config = dict(
    experts_per_token=6,
    d_expert=48,
    hidden_act='tanh_gelu',
    init_std_router=0.0214,
    qk_norm=False,
    attn_scale=0.177,
    parallel_block=False,
    init='normal',
    init_std_up=0.0442,
    lr_mult_o=2.0,
    lr_mult_down=2.0,
    beta1=0.9,
    warmup_steps=200,
    decay_shape='linear',
    dataset='wikipedia_en',
)
Below are experts of layer 2 (counted from 0) of a mixture-of-experts language model. Rows are named router (the router's row for the expert), down (a neuron's output weights, with its number) and show model dimensions 64-127. Each number is 128 + 32 x the weight over its row's rms, rounded and kept within 0 to 255. Numbers have three digits each.
After each expert's rows: a language model's description of what the expert responds to. This comes from a sample of Wikipedia text that the model never trained on.

# expert 77
router:166077106089089169158098151154155083086089134160165172091090093172101173083170153159167114109088094116160086098131105164169150131171111089120170160089127093124157174178089087134088132111086162
down0:157100109110118152116090168081107129124117154123084111175159184075122165190146155112152106130195170108096126139100093158160128171086128108078180115099133208130094074118115136049099144138132181
down1:157055111126135092136178161144150052100114121106149071067100117158132105140132187087130099081121110123066097106140154145123141108126149156110125107190114087141088095112095174101141145174158166
down2:148116057119100144162118068073115126115106129163162149101114102126127110107145156077059159122125118145172111122146151177079154099109078126233146179084155060068128135112159101171168141152073131
down3:051122133157138077149132092104186132113189114125101120166148129113138119143148132133084195161153089117125116078153099110160140166148089123154121165160152106127136136146167129158102112192133116
down4:113070104103159132093122064175150173123126143122115115148095133148178091107114084167157183198116075165108116104102140109158055135136137105099186071131177147141143144076164111135152099148178130
down5:053122079137107167205112138112072112133074125133092121148100086127155156095154100139114151149152086187099167144132140143142102182129132126168192181109123169073077128121109142134182143067143122
down6:081086122070169041123127149146112091080075124119076145156131109128133154162122135153148168156124150202130100095197117059107165092129089191124122125106064116146139187147169141115134103157129159
down7:146168143190144141109127146095162145134134158148107092140147150092151148211176114164093136111148140108128075166122092119120028074120096082092128084123114122100114138103123066119095115096135101
down8:071121069074128119104197185156105084176102152143062116128179119145155169084121159159068144153187119129161107113175168115120184143170142134104080087127180122156098163118056104101141114155146080
down9:214115135106110119107115135112157158164077124118167131106088134161105130155137120151138090189122063140103199187101112117147154155174180110145177118083122085143130116180105136113093136117128165
down10:179147128141078068082136156109146149116118144141126142176105145094161182109070132131120091072171119128145127196103118103123127115107140138109123071124136135162130111168104179057153139127137153
down11:115174195152134102150117088156177138047141162092129178190125177140133111138085149139075087113108101067158134088073110078071093097154156078154127104142099115115120125115157128162125158089158119
down12:160089135113120111139156166112117149128156124152092128111146137152141106160131080171095106079145082145177156153139071196101112117117082162118083108160156178128130115082120109152171118124089151
down13:132173069121141100172058139165098114086093076110169131122125081171132144134092121129122088083126145083165093106196104117152121119138107098207147176151110079192073108127136133120158127118156067
down14:062088132135130116114147102121103124184175135111178187168126178108125098129135159088154149103075129125142091137082140104147106112136086089152138133153162065125166135178140118077104125146171138
Description: Mid-word pieces, "by". Interior word pieces and digits inside names and numbers, such as Pur-ple, Palest-in-ian, Section 85, plus "by" after Succeeded.

# expert 40
router:169085117111089167115118100150177066089092115105135132095159097112123095088142118155182179128109078135173118140122125120179164115178172117137171109121077120148102069143153089115120162135079113
down2:158138121158122134144145176125091099115150078096180101149108124082054154128157178118111095061079147120145138165120078155188119175091102088097141137138120125098159132164109099122133140158146123
down3:120129161137102115080152110095130143112162086135130187157172188121225118128085118119101116185133101080179139129139145161123128141119077139133191116133134109139094068170113174128134137136077113
down4:166138118100158125139123115108146136108129133099178137151136126122108124121053117158103124197184129138086120160171148151140131165123166120123115104066185155082082123172140182137129110060116166
down5:132085172133148060115133148093166091130130128117102091131140131135103097163127092155149099124112121165100110061081096134112110097100155120188103153160094165124125099124178174070102203115127173
down6:130152131183155091099137134122105150176153197121139137132081137153166075119134126142100147145148155088162121139110140143123107136186109125071113123104141076111120164138117114142092132136160086
down7:103116100099156101103103070102144152098117155143124174159123071145129127133109102115114116160126129132141177112188175094095169085140150120161132142114098061129113119089137127170133182155132133
down8:155147118146103208122109093149157124150115121133135110134133094110165119104121115129102175131111153096128162139146131121116173132144109044147101147113164092139156146147130103162084073202137123
down9:125113151134096124146183160134170080137110135099177191145116122146087132164160157110140136176088150142110172129138136095056095191074166144087121082122148095187107149171096167135111111113105130
down10:120097144173134135104122107138147134148180093144138132161118133106030203202128144179174132139132130152098077127115103087126148087111150115142120062115105155204140126122172087116147098153119107
down11:121129122131132185096117129133141151061146166104082186121207101140181114105182139098123175055081153150131161147113101127141100110155083136133159110113094161144124063120149110153140129129130153
down12:148156105116061177121157163152114038116119158077102149146132169102148081136066141129160102177109172137113138109150134141215125095162116160124131168122217120076174132144111082088167176071085159
down13:143124141101171125105173062135094189123137111150133167149112192082120104138083077104114115135088136181118085101160184167161176067128099145127130148132143129186168142178135117102097095089121160
down14:122113049154108103180151135199162082129140142118127137124172114151184115039128129121112118141129133137106175154148146129089162121147127137122123129151133054096119121125147149123131208171100107
down15:123128160117102143093129112099142109164092149131141139159120129155124119108111154090116104136146156100121111094183137095138112088122159100146094107087161171140136104119167037066143095146191113
down16:103097155116128132094113155132147074180112069143140094151157154127137051169194066098169128152111148179143161087105055130140122132151153145168127159156098086129115149170123101186089101173131126
Description: Opening punctuation. Opening brackets, quotation marks, slashes, list hyphens and LaTeX braces that begin a quote, name, formula or list item.

# expert 12
router:137097154109092165110168090115145112123089134111181135109079106109069161149092122164080073114081086108120126157084139164138124125134161130098161177116100105162167091162153111108098147086092158
down2:125138076129132092193157147064100047142078101136162126199121063166088163116105139117129171147163144084103133115075123177136106164122138099130136122129144101094153144079108122123147114151097132
down3:147120169056181126108107180149093190108187110168120113137067148135095155098086133130123113147112095149088140083120147203098155093102176198132156162110144150136091099117128092140111152144106097
down4:139130131084185119125175089115103166106116137169116175086079134131105152137120132138142088141139064097121100097175161152104165137124122131087102148122096153202166086071160128134225153077118089
down5:118214099087159079141154089104124174085161164156134176168141134142134083133164117142121075155172138107114080140132098093088129067134158183105152130143116168142131131168114147214147157120158186
down6:135100127090203095180148118097128063119197063130137078158097124114098093111061123131148120092139133120128059117163134113173057119104103140097140127141133108080130093125149147089178167148109185
down7:133154153116031103197115143140172133187141121120142102085173145128150140072138119087182083143164191146086143096149139144155183141169101090143159083118116185131111190104135145143113131136097126
down8:173097142129122064158156121120168104097135082096149131139105114125100163064148194166139098116090161141192097136110169128081198134138101140157105071075161146169130151122146104174090139085145091
down9:131121121202147131094140078168169115128159121139194130091117179168082113078102150099130145067167155134153195158109133130103084154124206097172118158088129108081080112130116159116128186068209182
down10:171170098152151127141139147147118157124099135166105076149150143129128169036170184149156204130099125136099118094114091129112112145102123132102144106116137129155097141092108116135104185132132131
down11:167074110136108115087173114096197107128055124106086126199104048109143154126065140097155105120086081175142170146114118166161182140081093101120071161097197100172152068098159118130140138144134073
down12:083142136140154165149138136103106183082111144119104136125132086159121158146079141126113059151133169187111113091138122105107093075141088191110107140189166177108147133116121112153111099165144184
down13:134122149123133131127122076120107142097081102129141149160114127136090198139101148110146118098119108169159147162085088128176122124124121137119138048129159105125129130146201095142115122074163095
down14:113113136142170157119094106115183140110103072128139089175133094147167091064172164086090105101104100128121182140120145107147113093126121102112098191122133116122142120140112122185086138162113128
down15:179139122110127155119157123173142166091115110078140180140133088156123141110085136137137099085085108149087175100097095169111137215118136094070141177142059110200105069098178111149130205137188096
down16:170100157173136149105111139172155145139107071149164080152114093159064139074115151169124167149058115169088129143064090160174079102081144118128135062106187101211115118102184163081103172120106141
Description: Definite article and determiners. The word the, and also this, each, these, its, usually after prepositions like of, in, at, on.

# expert 27
router:173072119093095178146129135174174097108101114146157107097099130131103153093142148171167080132084078121163083104119125166176117113171127100130175170078126113111126150176094069118085159120104144
down16:123101105087148134123121086213085184089164064144092129115125138100183091143146109152143127139138154166156092132110123130125145085127070147176117138156163119123128082172116203179145075097094115
down17:133140129095075072112130185106161143134133184133126169145169105126147071111124137138137132180151189132135168068176195157169160146188078143085106173100105094078090129137121164159118141188144105
down18:119123137128134106094104111156148105196090075091151125139165157126077165094170118149115133144114110072177149129112094098152129145107124116088120172096147144152170133115094131085157189115103148
down19:104084086139092090176071151127098093161081121070180133138124091113035141117117169112138113145162179156187151165162187146195142152098148160143077133126102167125128113138151104142125161144099082
down20:123170097139108128109159130102114116093118129096095144161116127108169132208090124146107149077065135173100159150137133147105112103126134129160129182161152154154138104119118146131154187147108142
down21:110159122125185120188106209120129108125081160053088145135127149082095164156135124129113177129135153158107115204077170073121101150184142059140102106044161092092167183077081115120181125139129135
down22:135119104163155103124104156107112137109183171138078129132126107135122208122207143137172100134116073130104081209151075108093120134115170138117121131182109127167122140067154071137142114177120141
down23:131179123131111153152117138125118122069134145174114096122100163076133182094103147160121138097114136101185162100074137111100179111087158141077150131119113125151074085156086096113142183086163154
down24:078145112135172133101148117113179137167097149075142150083134084143123063115116110153073094097082157145059158128160100147124130159175096156171102101111154157139120157113108129135097163145091127
down25:125184127098129132156103151105124164157197130153141109129119170131156083149117104218132093129135133160136105080148137109137148109062099120136144147127145140160162071139150129134117147131091120
down26:143129099112137093153156116159176131144121187125061122086149162085114156133105121133127147098132082080145138135161128192114100075164105147190153207104119195107077183192105107103085070139145125
down27:091147133172144108132148098161149084151094133143178116127107164138091176107098099134119098147142108053103089112143144083162114142165187142150107091103202120090129152143142107152163167117078165
down28:146070143186140159080093156117121136219163118139118098151168144117097151110118150201119167110074107078117183136120085181124085133109186117125161133111186116111149103167103168050097122122113141
down29:080098124098155139101143118142189103140173185099110109141113077131134160108140136120144124146106143128116110109101195126132117154173093032150067074118134100148148124178157138108142114185156117
down30:109116093112153121113111182095149119133057167083156085123113083181203209123052144135145135128153132121147173120155150133115214132117109141089103100089114090129045085111124082147124139113133089
Description: Colons, pipes, connectives. Table pipes, list-introducing colons, commas and linking words such as of, between, including, like, coming before a list or cell.

# expert 88
router:161087145085089165168126159159176079088097141162162162093091091154129172079170168154146140101092089108173103089149103162166154132168134089128168157090137089122165183149069097117090144076104160
down2:131105125132134124171133146083149126144132138117122089125074115158202156136072106155120130140120107161113099140126132134133072135209097106076114129170131128109150120117160138123134133170152062
down3:077162120173146110181140136107099143108098135112140123030139142181134100166127112115104166123093122156174125075132068089111172144117078140107094206133129117071147147200155098120137140123126073
down4:133149083144111068153157151143069124144081138175176117121127156185123130139112186155180101180131095120118129089138133127108097183105116170137123156152070181155175103130135073109090133149098141
down5:167124138146180120040118144115064134104162134140154132137137097153101175146154147122204121153108119131180123144132175140060098073092087075093195071153107152143132121101153136162120160050141102
down6:105086111163107195103146130166083131112124135202119108200079150134050164169088179160096103111117102195162076182150129105149111153088103111152146110117101147059107147121179173183102126137105158
down7:126105155103107103142114142166129181147131113111150078151159167158103164082107164109129101151118155164135144120112157121143118180121170096125130088053139168143062102155158128147162124124107189
down8:080115080135116078097176107147144126102091156142163114138140156168167097127097087096083147095158115198142118103125095179137121157231132177135140165096117141127126143084085081149093075118167152
down9:097177083098081122173146147160149121089110075153100124153103139175121135094139116111139107106077165123114151134089116194108166108197179161097139157176137103155158193121152120154120068122120176
down10:132173156101155107137100084086156061131153118115176098107144109108116121095136105115101090134157142174068131054128129065154158136135114096144133140077157154131171184152139131124198092166147077
down11:154197154167076070055170200146145130119141063129125133168085130115129097175146083133064093146123119136187116162135168157118153106121182201101152151086124120156133143142108136147165081102083166
down12:117054128116150099128133150180138116111088151167079103047124096090119158138117138077155138122126118183093114175137062175147147180152100135110111134152129164124130126139136167121120180103142116
down13:102138122138088120136153152165151141108152149147063107166188136111137126129184085109152084096173133063153131126125132098149143117127102153125139167157164083173108150088090124137083143144112120
down14:068089208097118092134098157138121146116172108114156185121167102075145126096126206087122138036133145078114142169127143142143102111114129117120128141121144146122136114091124149133109187110125079
down15:184138099119128132138168192144128195100089134103174071123072130148190115121116129152168182100110150145190149131131132154062122171118080125106104143075143128159112107195139108153146098142091129
down16:096157155138155111148150169114174084132133132101127179052141115103127097130212119195139125095100133150099141080102071132058138149142130139111086117126068122137072144157112145129148157082150094
Description: Word-final name fragments. Final or middle pieces of names and words after a capital, like -uss in Brussels, -vent in Event, -ault, -et.

# expert 61
router:155098158090095156149091120140117107114087098162150157095088108172132151101159166167161146098089094090155105089163103155163179139163145085093161172085168083106177136159098100165093142121087159
down2:119165117133146084140097066158135140178103075176083115111158188110151107099108130150105092170145155120166082143154104173115077124124142062103144174153126118115138178101104140162144182122117152
down3:170116120175152132118147157115167146152148137187099167081079119107086138082199088106085131131151092124060145135141172131164147089142127147149148195065170113123154071140146113135138143142098096
down4:131127133078210128122113147169118171097155118059100108155153122069173116133145087108148165133156161102123088100130118166109120102130119134156091100194147153125151133112173154108125128131161099
down5:110112138182161097105074116172136163088141142121097124129174150100139158134141140149133109144126115149023117076089104153132136137110183159122177156178105119113098152138119116097102113122171152
down6:155111126103062149074063161108103148114125146136155122179137130144171207108178102120143154109141115118203113127096123099104164129119119153140088142150119157131158144101081091187191164152172096
down7:136133093122127098070170149083135093134092180099143124184117172135092071180128118127129149099153208089071147085108152146071080047139163104092143128098176108087110109120151145112109161135117145
down8:073154107130083133101115173211154145107076154167129098105124164173151085078167140093132114198140137102117164154111160092127179070126166134091107133121127156105209138144138109123103150158114158
down9:126127190115105134165150109139179102111112091051146136141165111116099156089086197123157124123179142073124134136088156094119142117129146120103116156137087135176162104128122137092177176100105074
down10:127159137121117188150139075142141151143122132145143118071128148125177122139093129109132051168157166142182098168076100171143174112109105101130110117175119112171129084160105085111128171203143082
down11:149140149172128149114143132072151124114081062091136120150093122063141142176157116110168160066117119163225103140122128090176082111189116142079140116080125164144105119192145113138166101106120162
down12:165113125152115128160113119106150101071135115151108085117231191123146191080129133131085080113168123125132187131138133074162182139062139118141142105118146191099144128141084119121068154160086131
down13:081089166095106077068159103155077156112156100107155119121113108123083188123144153135141146178152126132176058104145070086147174116106122136158168152168143159091095145148136131043141143129136151
down14:148112144139135152098095192184093080111228065083115139128198095085089125163158121123078137144118092194200135134091140117111146139072149153126145137131091139122131133124149161087112100097076147
down15:104161171142159091160099167155156150168141062150108105163071125105124131099159119192142127181144099154135135094149166179135075158154177136162151081117123134151068107114123112062164140142181101
down16:126100111104166087128140124179183123159153117110096132124108112165127075110129178144062115107152149128108118181161125114141113158101108143133207119078113113142156120110114135112113162140109149
Description: Word-initial stems. First piece of longer words starting with a space, such as crit in critical, rep in reproduces, desc, histor, inv.

# expert 52
router:171077107090092173162103141153161087088092130151163166088093095162093168083170158160164118115091089121160089094133107161168143127173117088112162158090127093115161174179094087143084147108087156
down2:132179184167174137120156099147144103076127169155141130141109154130115053106141114144141135144100113114198088135129111105088102078094137115133135088113119122131050089179128105193151177114125103
down3:144072084120117167142090065104110138168096167143120162133076104114169112113106133106131118141126128158110100154121084215114074128148093175106131144146178101154127152125126091142094173171111147
down4:118053183095150185118100123186172091122135159129181152116116151099134190114124175121077119091138143137172135173111227120092155082105101134091103110114104107131111096166161178138161165104027136
down5:157108155153158122099169139156141015142113115167155103104205093145142135108151161106128077097087172102135070099093088119164101129138073102092170107147121127140104217152113132062160102170150081
down6:143160132064065107142116133154150132124101142166089117104137113090181184091092136134105141178105113168146152149084108041118093132168114153103134150092133154107099195183066109174114151139091132
down7:134117141165115148138150142123092111118168062144089105101121050100140113104084102102108171148134156168122100124180080153129195137117111083228073177121139106085138141084175165149141124095105178
down8:168060148108142091085133142120137123157110100145111110138177090091135090115101094099164140100135121152196092081149104093168116092118127160171151142171191148078160097172166129105089158103147132
down9:112107196050121159108133104096170096156183169144174103159103131161182065142153133089102143095142096170125082153111121136152181127097115137152121086099150144059155122051111140119140115092135160
down10:165212144124110100109136154138097151092091150201153136116118138121153115113089137167081127157144121118096165198113151202151119120125152098162111131128158090139099102112129150094187137158081217
down11:115119157127104094146155100100112090152130090134161147068136085213182201118117152077165127104125135148115184115120085088088093108129136199125141122172098154150085130107118116122115132105116099
down12:135138123189086163153087142109118162137102165106099127148083103139113084155183165142100145166109175101116155083076072117159117147116103130158110148147116157074116139116122121079169085150187101
down13:096140108140118140165137118070115123149159052146126126180140116119130117172191137103096133192127083164112164125161062117174142163114150179151131128124070114148118152176142126132119089162180147
down14:214148098131075083170158079110156081081147090096136158090105155153115129131213155114121181130107096119086155099138123115074107135126119100184133108134080124132133154102131167164138155106108200
down15:161115081127129175155174127105123108146066148142140116159125140130105098106101124142141103169133189132148175102091176132156138149112157143128138053150142044092066143151152107147096119043145117
down16:093129128112125194159142171070139122151133099122081129141179109146108166129094152168142196127197176133144139186084159137097153163145095103086136146156089119165095106128122142086141084109109133
Description: Hyphens, colons, table bars. Hyphens inside compounds like runner-up and east-west, colons after infobox labels, and pipe separators in tables.

# expert 29
router:152101145092105159162105165149163087110089167139164168090094115160114136094182153164150121078092097127165091072130125151160158134170141085092162159084172078132155189154078096155108128112115162
down2:166115109108172165097147112119075145089111144130142140124115148178102160153133091141115115128135107082076080127101173112147046145118135119066142096120080141087164162164071191203149073121135145
down3:095067163179089150138156090162091159118167115148164124133173167134108118105109130156099155161093050151101188121119136127063107077062135150082100124155149148147061116122113168085160143107140117
down4:107134126125181106165162086143153143148124129150109136200196116113082111132075122121142173126094159013154121121092114072093099128182152140153149147138110120118160087092092113132203116124094150
down5:160099167096176120153145125172029115143170130120182130171142092164170149149137159095132083093103098078074087097086169144169111095160146179170082138108089152110140139146195139089095103136113136
down6:100139175110091154150146072084115155122148107119132142152185124170152101068154118158138143010137164109061152108150137208089127068072079093123155143145138125130122113178173156063139157124169129
down7:177142088165130188120160146111062109116125151156162174137140127111072111128145113129101140140189186129141170081189180083155134147139109133142205052171110092158113126143130093155138142105106124
down8:146170110184162182136102128139070127095124114090043110125150088135110184037101154120162068190117152126108147156158133129162140143111078160134160117111105123139093146096133112100100156120051146
down9:115171125159149149163101094135106092103119112140122077094112100126099124134094148139110171115133169114168143125055073085142115194118149081103096149115092144163112139049198125124107151152174080
down10:185100138157116196115117112135152152130123228133100142073092167115115147115078108080188153216153177117099135123120156098174116132070102141148109088071120078095163133131114152143114126103152144
down11:121149077109147163112147168157131133165125114107157139152118134169191139138115190111116181123113128096144106118156155129095130218158134158138128124115158092113189095179125111079136185173124102
down12:107105085067109097145092107173142172103115094142099132104173087172032142165167153155131139108101116125139150114103154142150096146124133151159152154132095122188122172113087163039152130184130144
down13:139145171121141130146091135131112181132130097112139142151148138117165073135166140134117111136126195206155155087097163135160170078141082165127200143117089128123097167151101188127114133198132083
down14:119113165132058121089105103130119120146174100112093157109118087105114151128120140117093137119109138172109164122145088124159153054171098180132140168147185119081071148163079088168089171119147111
down15:126167099108157233089121096093164123106140122131150101146163099149117109121214069063100067136147162206120123175170122174083152128138124073112088143102145130162130170160093123117073175114124144
down16:125156168119127080154126153166209145077113164086103169178115155149089109111127137155079142125142126100126088133133091097097161189088114174122147185088106094132155144121119188165136125123104147
Description: Inner pieces of names. Inner word pieces like ear, aster, urn, iver, erson in headings and lists: Learning, Doncaster, surname, Liverpool, spokesperson.

# expert 54
router:144104110089142178169105108094131154137102138112179153077098118145105172117176126155178171072084094077162098094097119128125165157175102082099163166093105121187117158162084101150108116108112127
down2:169143149092140132176121084121068098163167138159090105114168172176154146144111115124115144130093140144156168139072132083138106147141206101107120144086128115175124076150089080127158107064144086
down3:131125101078138132151081110036103147153121130137183113159070158152125113140110156141100075116114120214192182119133126079130146087110164105146129156129153157099148120185113120116097128103144149
down4:097099158133114108081134074129125133126107096127136151159168089118143109137178104122117138088121093096132138108169106117147128111153116144132135132182159167154089136148076219115122079119151153
down5:129165112152118173175102152165072121166155145124144139085099129117178117130069194090139101076087106091101167158101134145158180139151110132122158121165111115141140096136149115193100129115133140
down6:096124132155130140083125057148117150143155159186121135094100183096172096135097156116141154133079171071156131128148156118075191174123095174113176131155115138134167139127153154122116072137101138
down7:062163153093146086112179202146166161163132055170121150164179103099127160127183129168125206114148128126126079174119101093106118137122082138128181129141109168104141113178165080140108106116147115
down8:125133154154138085074165144053135128098143167111078120100218172145152151094169150118086139130168130131164110097146153148142112065121143166056076093167166148068171147149165120140146143119159124
down9:151133176147117100147164125086173110147106134117084143107105141099120200139060140158121140134134118133099145110097126134123065135157140093086096107095128105147149091111113117127094061112153157
down10:136071180197156159143130154141159195156070128117132124134136104080191109144128134058108157098064145109128165147124123146133105161130148139108164133088155159176121144086058135081050117054129084
down11:094136086158111151077170162083115118161118069153111109124165160162203178137107163111060117064121124100165077155097168113163104116128082105135131106134185096144136135211097093115128126122114114
down12:109074162151117122147112153115184080119140129170187129129183141103087128086122049071077121113144108103105113131123065092107140161150138101160092109093162148165113162144134119108184182181147106
down13:131103205107113183107084094141139170148162110079154154135094130109095119143130097139120137148124157139054080156151142158069103125138133119081112083127177135134137149115116119115166158110051132
down14:109139163121174086075133109110184190095061100150155076178142137131077079139110110139141111100105066165191087103125143107165051127094109149166131104136172106143150132146129105139106198115165153
down15:146165120098187170085140132076101117181144148095161151110113133160135149131080145112134145111140100082181165114122121171132093176139123115143158161061138067144126138124125149132180126083202117
down16:107129140143107093128111175130083090172174171135117123117151138173133094155163090196187081192125104123116141151166139083131165122159087115122183161143106139118056160111137164168128067110130134
Description: Place-type nouns. Nouns naming a place type after a proper name, such as County, River, Valley, District, Road, Street, School.

# expert 56
router:164102104090103153178157093185179187102160097142101149092070112146074137111133146167171122122099103159162159134116144170144149087137164142113153165104071128101082094106118113132094159066119119
down0:142144088123101176174116175124074104162155181173088143133151146100149121099114126178133152173120121125155121168042107081135139142192144157131119134095159136125167112089103119155158087122116149
down1:117153143091164101135116162110114164126093152112098179146075064130089137120095134144089134093128128154073149111152136211145216124072106121104126144161103067120139111166161075175115165153134105
down2:077143080089106104101150079102086220098145116107082190107179134105130188134058119126154156132160141124114089106151102127170099122093098160106093133156129127129162123173165146107167122082154158
down3:164063093114130143097151109147126182135106089147090123135164105071183079188145102121132105131124143145114156138119079157117105166100113107123154141097121194189093100141146149154137193130054107
down4:150120139102180179152140056140149139098144142174130071131186122174161158164136159125186137108125102159115141083086098124112169151100109073084081120093152122158151097156206147134100114133111091
down5:109112092151149120158176143103151140124152079075132094090118141096188095076076163131138138145131112151151100098144102082075097137199189118173144123099121083161110104106134175153172133172131100
down6:123105105071100152119109118115177124102106162095049154123159137170129067089094098140091099181117138151159140100129141148159151084083088150118083175138159082164055084153101194166123196096160121
down7:085115128111086093151128088145166102129172106137150124120135100115144097127163109110194127139126125179121171123095104114119149146147130112164204000140107167121129113161133141225164147128103118
down8:137109049123128134145163178118173081065114160138110165111125102134134151129095071083121094174145152121166189143120083145188110105082149177138152139131126129136114130164103154093112081131167155
down9:139100089145104100124117203139162230075080175180124094112146147100120160092133135174054108043108133122139113135098166184079147131177141114099097124140143104159105149115083123141104124084122089
down10:113150130125158174108136163118156156119158112089094112158159107146160157150140083111116177062116145097093089124122067114156096109170140046087116115048150107097093101152139138087085124139085125
down11:075181100170122126172123126099072128117084123137103167120050209124127136161085119154129122137144116112121126155094114122123162081106113107126163159183104110190077116132137083172122114136199124
down12:055077117134103148145169140104166207166181075147088111052105118141142055064128106103098139124154106111146100119157148149143108151156150130086130153117094089171119138148144121151133162097143125
down13:131130154094195098137100143138144173121196129103140120138174125149082157129105152162063165101107100153096101159137118089146137165137111163129149122071113170059126145166137083035150101152188167
down14:151119134106115142133143146174123094122076149100120110166089116113176122186161166121158120124033151093154158096126113085120192133101206135163095138189136144168168108080152117175113171110135109
Description: Commas and semicolons. Commas, plus semicolons and punctuation clusters like ), or ", that end clauses, names or list items.

# expert 19
router:168085129092089170167103148158163085095095139146166169087090089164103165077164153164164120104092093117160090095141114163166157127172117089120170167085128093136167167188093092136091147107098159
down0:107138152161167180130148109145107119189122111117091125132088135161155203162103119039120156112079134097117096199135089112099163074177163162119162124134105089096100155090147075158153185187168046
down1:168110097164085072131101156158161167137068106133113122103164103126128170161192083190168125122141130158093092099124109132136159122105135072134170087138126154134133123127108096142166174061156148
down2:118114130083148109155153155104131106124138081120162161134086183159131123152093145115082134107142122134117130124142118109138114155124104137155148174076152098096065060128051110164134115143160087
down3:130180147122182139102116133140096093131149148142104171113144148132115110074161088172148165097154121158072086121146093120165128115109115073122126164084121109076129159154128139154077125124058140
down4:090107127182175162155195122104143147107128143072116158086141154149131162108183139097134088136123122156177098094087109116126174148150097154178150091137174102174099139100135132101132076105124147
down5:165102153168136118104108148155155116112158126112153088095101118143145159197148134150154145126129134098173126166089151152118098146061145085152143162151111182177139109089144152110140178142133083
down6:064158142099128142063091074136069162119150132121123104123144120123159106143128157154119130083127086126136090142167123155095125071097105176086140069175092141100144125143098163133127185173167155
down7:149145099104148157117164184106128147179120109145133148063060194089115107095136137113131145109095131147133159141120109182133119104125095175099089149128146114110135103111125128126117144142094135
down8:131146185128162061129167064129069105089124162095119103145083129099151117149137152111055105107142079092097157106135112130167146115170140077142114116096144143113136136073175142164142144147124181
down9:094116112153101108172116100111149116195118084174141150130116169065132154146158138064085100128072078095127161089159118140159131103140096148159115129186078090106081128112186140111108080113135114
down10:074123189110147115114112109121142180108104148158163097105142098162097121151144155178133155141127146078161103124156115109120116120105167119175120142198087136081152162158205126128164177165110146
down11:150121160113111136219139153117140143084110100118134160156157154181177076152072174144167122135076122167112153150134171157146083055148141080113114172136103141134095117130145106140119123112130159
down12:158145141145107130055144157101085123133147132109095135122128166165144139188098125188101160141142135136163203097178131088154114154143119135139150122161121110051177168126127127070086078144182148
down13:173090196123096112138196094141138095058132124169138129182141139130129166104113128075075147117119118179109061150152127158119145132190198115125098142098124139122217166121119172143180087118126116
down14:141071191135160108103127097114142087118162076153111139133159126125131118168115160129158085046154118137099105103168137164133115082158172148198064139102170093141139104176102122135099121082177127
Description: Scholarly and professional nouns. Nouns about writing, research and professions, such as journal, author, writer, research, Press, plus word-ending pieces like -ration and -t(ies).

# expert 65
router:170081109090096169158099147151156085091088132159158169083093091174095166084166149163163118105085089122158087098134104163176148130169115087121168159086132091126156174182091087144094139108088164
down16:087105071198099081155206154146076189132136071070130151183160164096147094136171126135161106126140091063132128107135126119108082169090094131078156169143132119104135110166090136146112144119108126
down17:107171098092147106124176124045092064199118095164131161124083101138138136124136162093104059202182109109144150133149092097156110131179192105082154193172142086107114088173145075178096159152092099
down18:099079095125121120085152138102170107125102144127091142123207104143196121128154167180054085116149146104167101154090184129097136134085088121131156138118099124078171166137138135147099181139139120
down19:151108152128095148147170091131141135210133164099156149174082120148151124122099079086135120120101135117154123130098133110138088192076152151153137089117090087118178116079065148158135103082163119
down20:044147149188142075096149156162107137105107157125121134138149101105122160143143145083102085093117155089158128167091138089141116154165138108123165169074182098106175167137106100127112186149130167
down21:132131148125211127030090168105146118121155149103134092128184086143126130113094147159165179157146127096079148086189148135117125136172155211080102121166114110115130121149137110125118183125162120
down22:151094106131179119092192110104131106126089110070123104116118139132117083091151071091129188107146128155080170067135151144183120029167119162129141158146160087144147097175091075162104176148126159
down23:144117137140074128118106160123145182137153171070171104071110090078056116152060109141121122070064157127105143138085102144115085170163103154113132124163163152121099123109124083121195147115161138
down24:135070121129143084144143114152130114110148128150160146053141122088130205111130111119134126156155173140146190112162130185085108083166075076100100104139073158151157101170112138165151100112141119
down25:123159153131106125118153094140081175136167147104079159145146128141125103119110151145144130128131156100152162161143124115120107105123146155150135096056162166092129126125140169099128096214130172
down26:127084147087087195162140095151109153096120073164113138126153182116163134116109113105099154125101089140101128113089117086082155107129094138085072202099151160170134212116104170117179136148095092
down27:052080170146145091154137142097107059137148096130115134159159106131161140113131122122134165207131151100076138131127097091135191154085133124132119149115115120114118072155167188181142104113167097
down28:105139081093177103106119129088125138079155084142116088132149122135101125119099141138063176094154093143083080135152091136169155112172050116129102116148113122095154183163039085137125144102173144
down29:062111140119174131167158101122153134135125132167150093133150153142099063120125115206082105158136148102097154157162111147163140139137211147164132127134145139134110096195150144170151052055118118
down30:118152084054129182137135161172099115117122150160105142150193133060118124052141121120127103136090155171146170127067142080125137138146174161170111082148123162168125167126093118192086055206081133
Description: Statistics and numerals. Digits within numbers, percentages and years, bullet marks, and statistics words like average, total, standard in census or score text.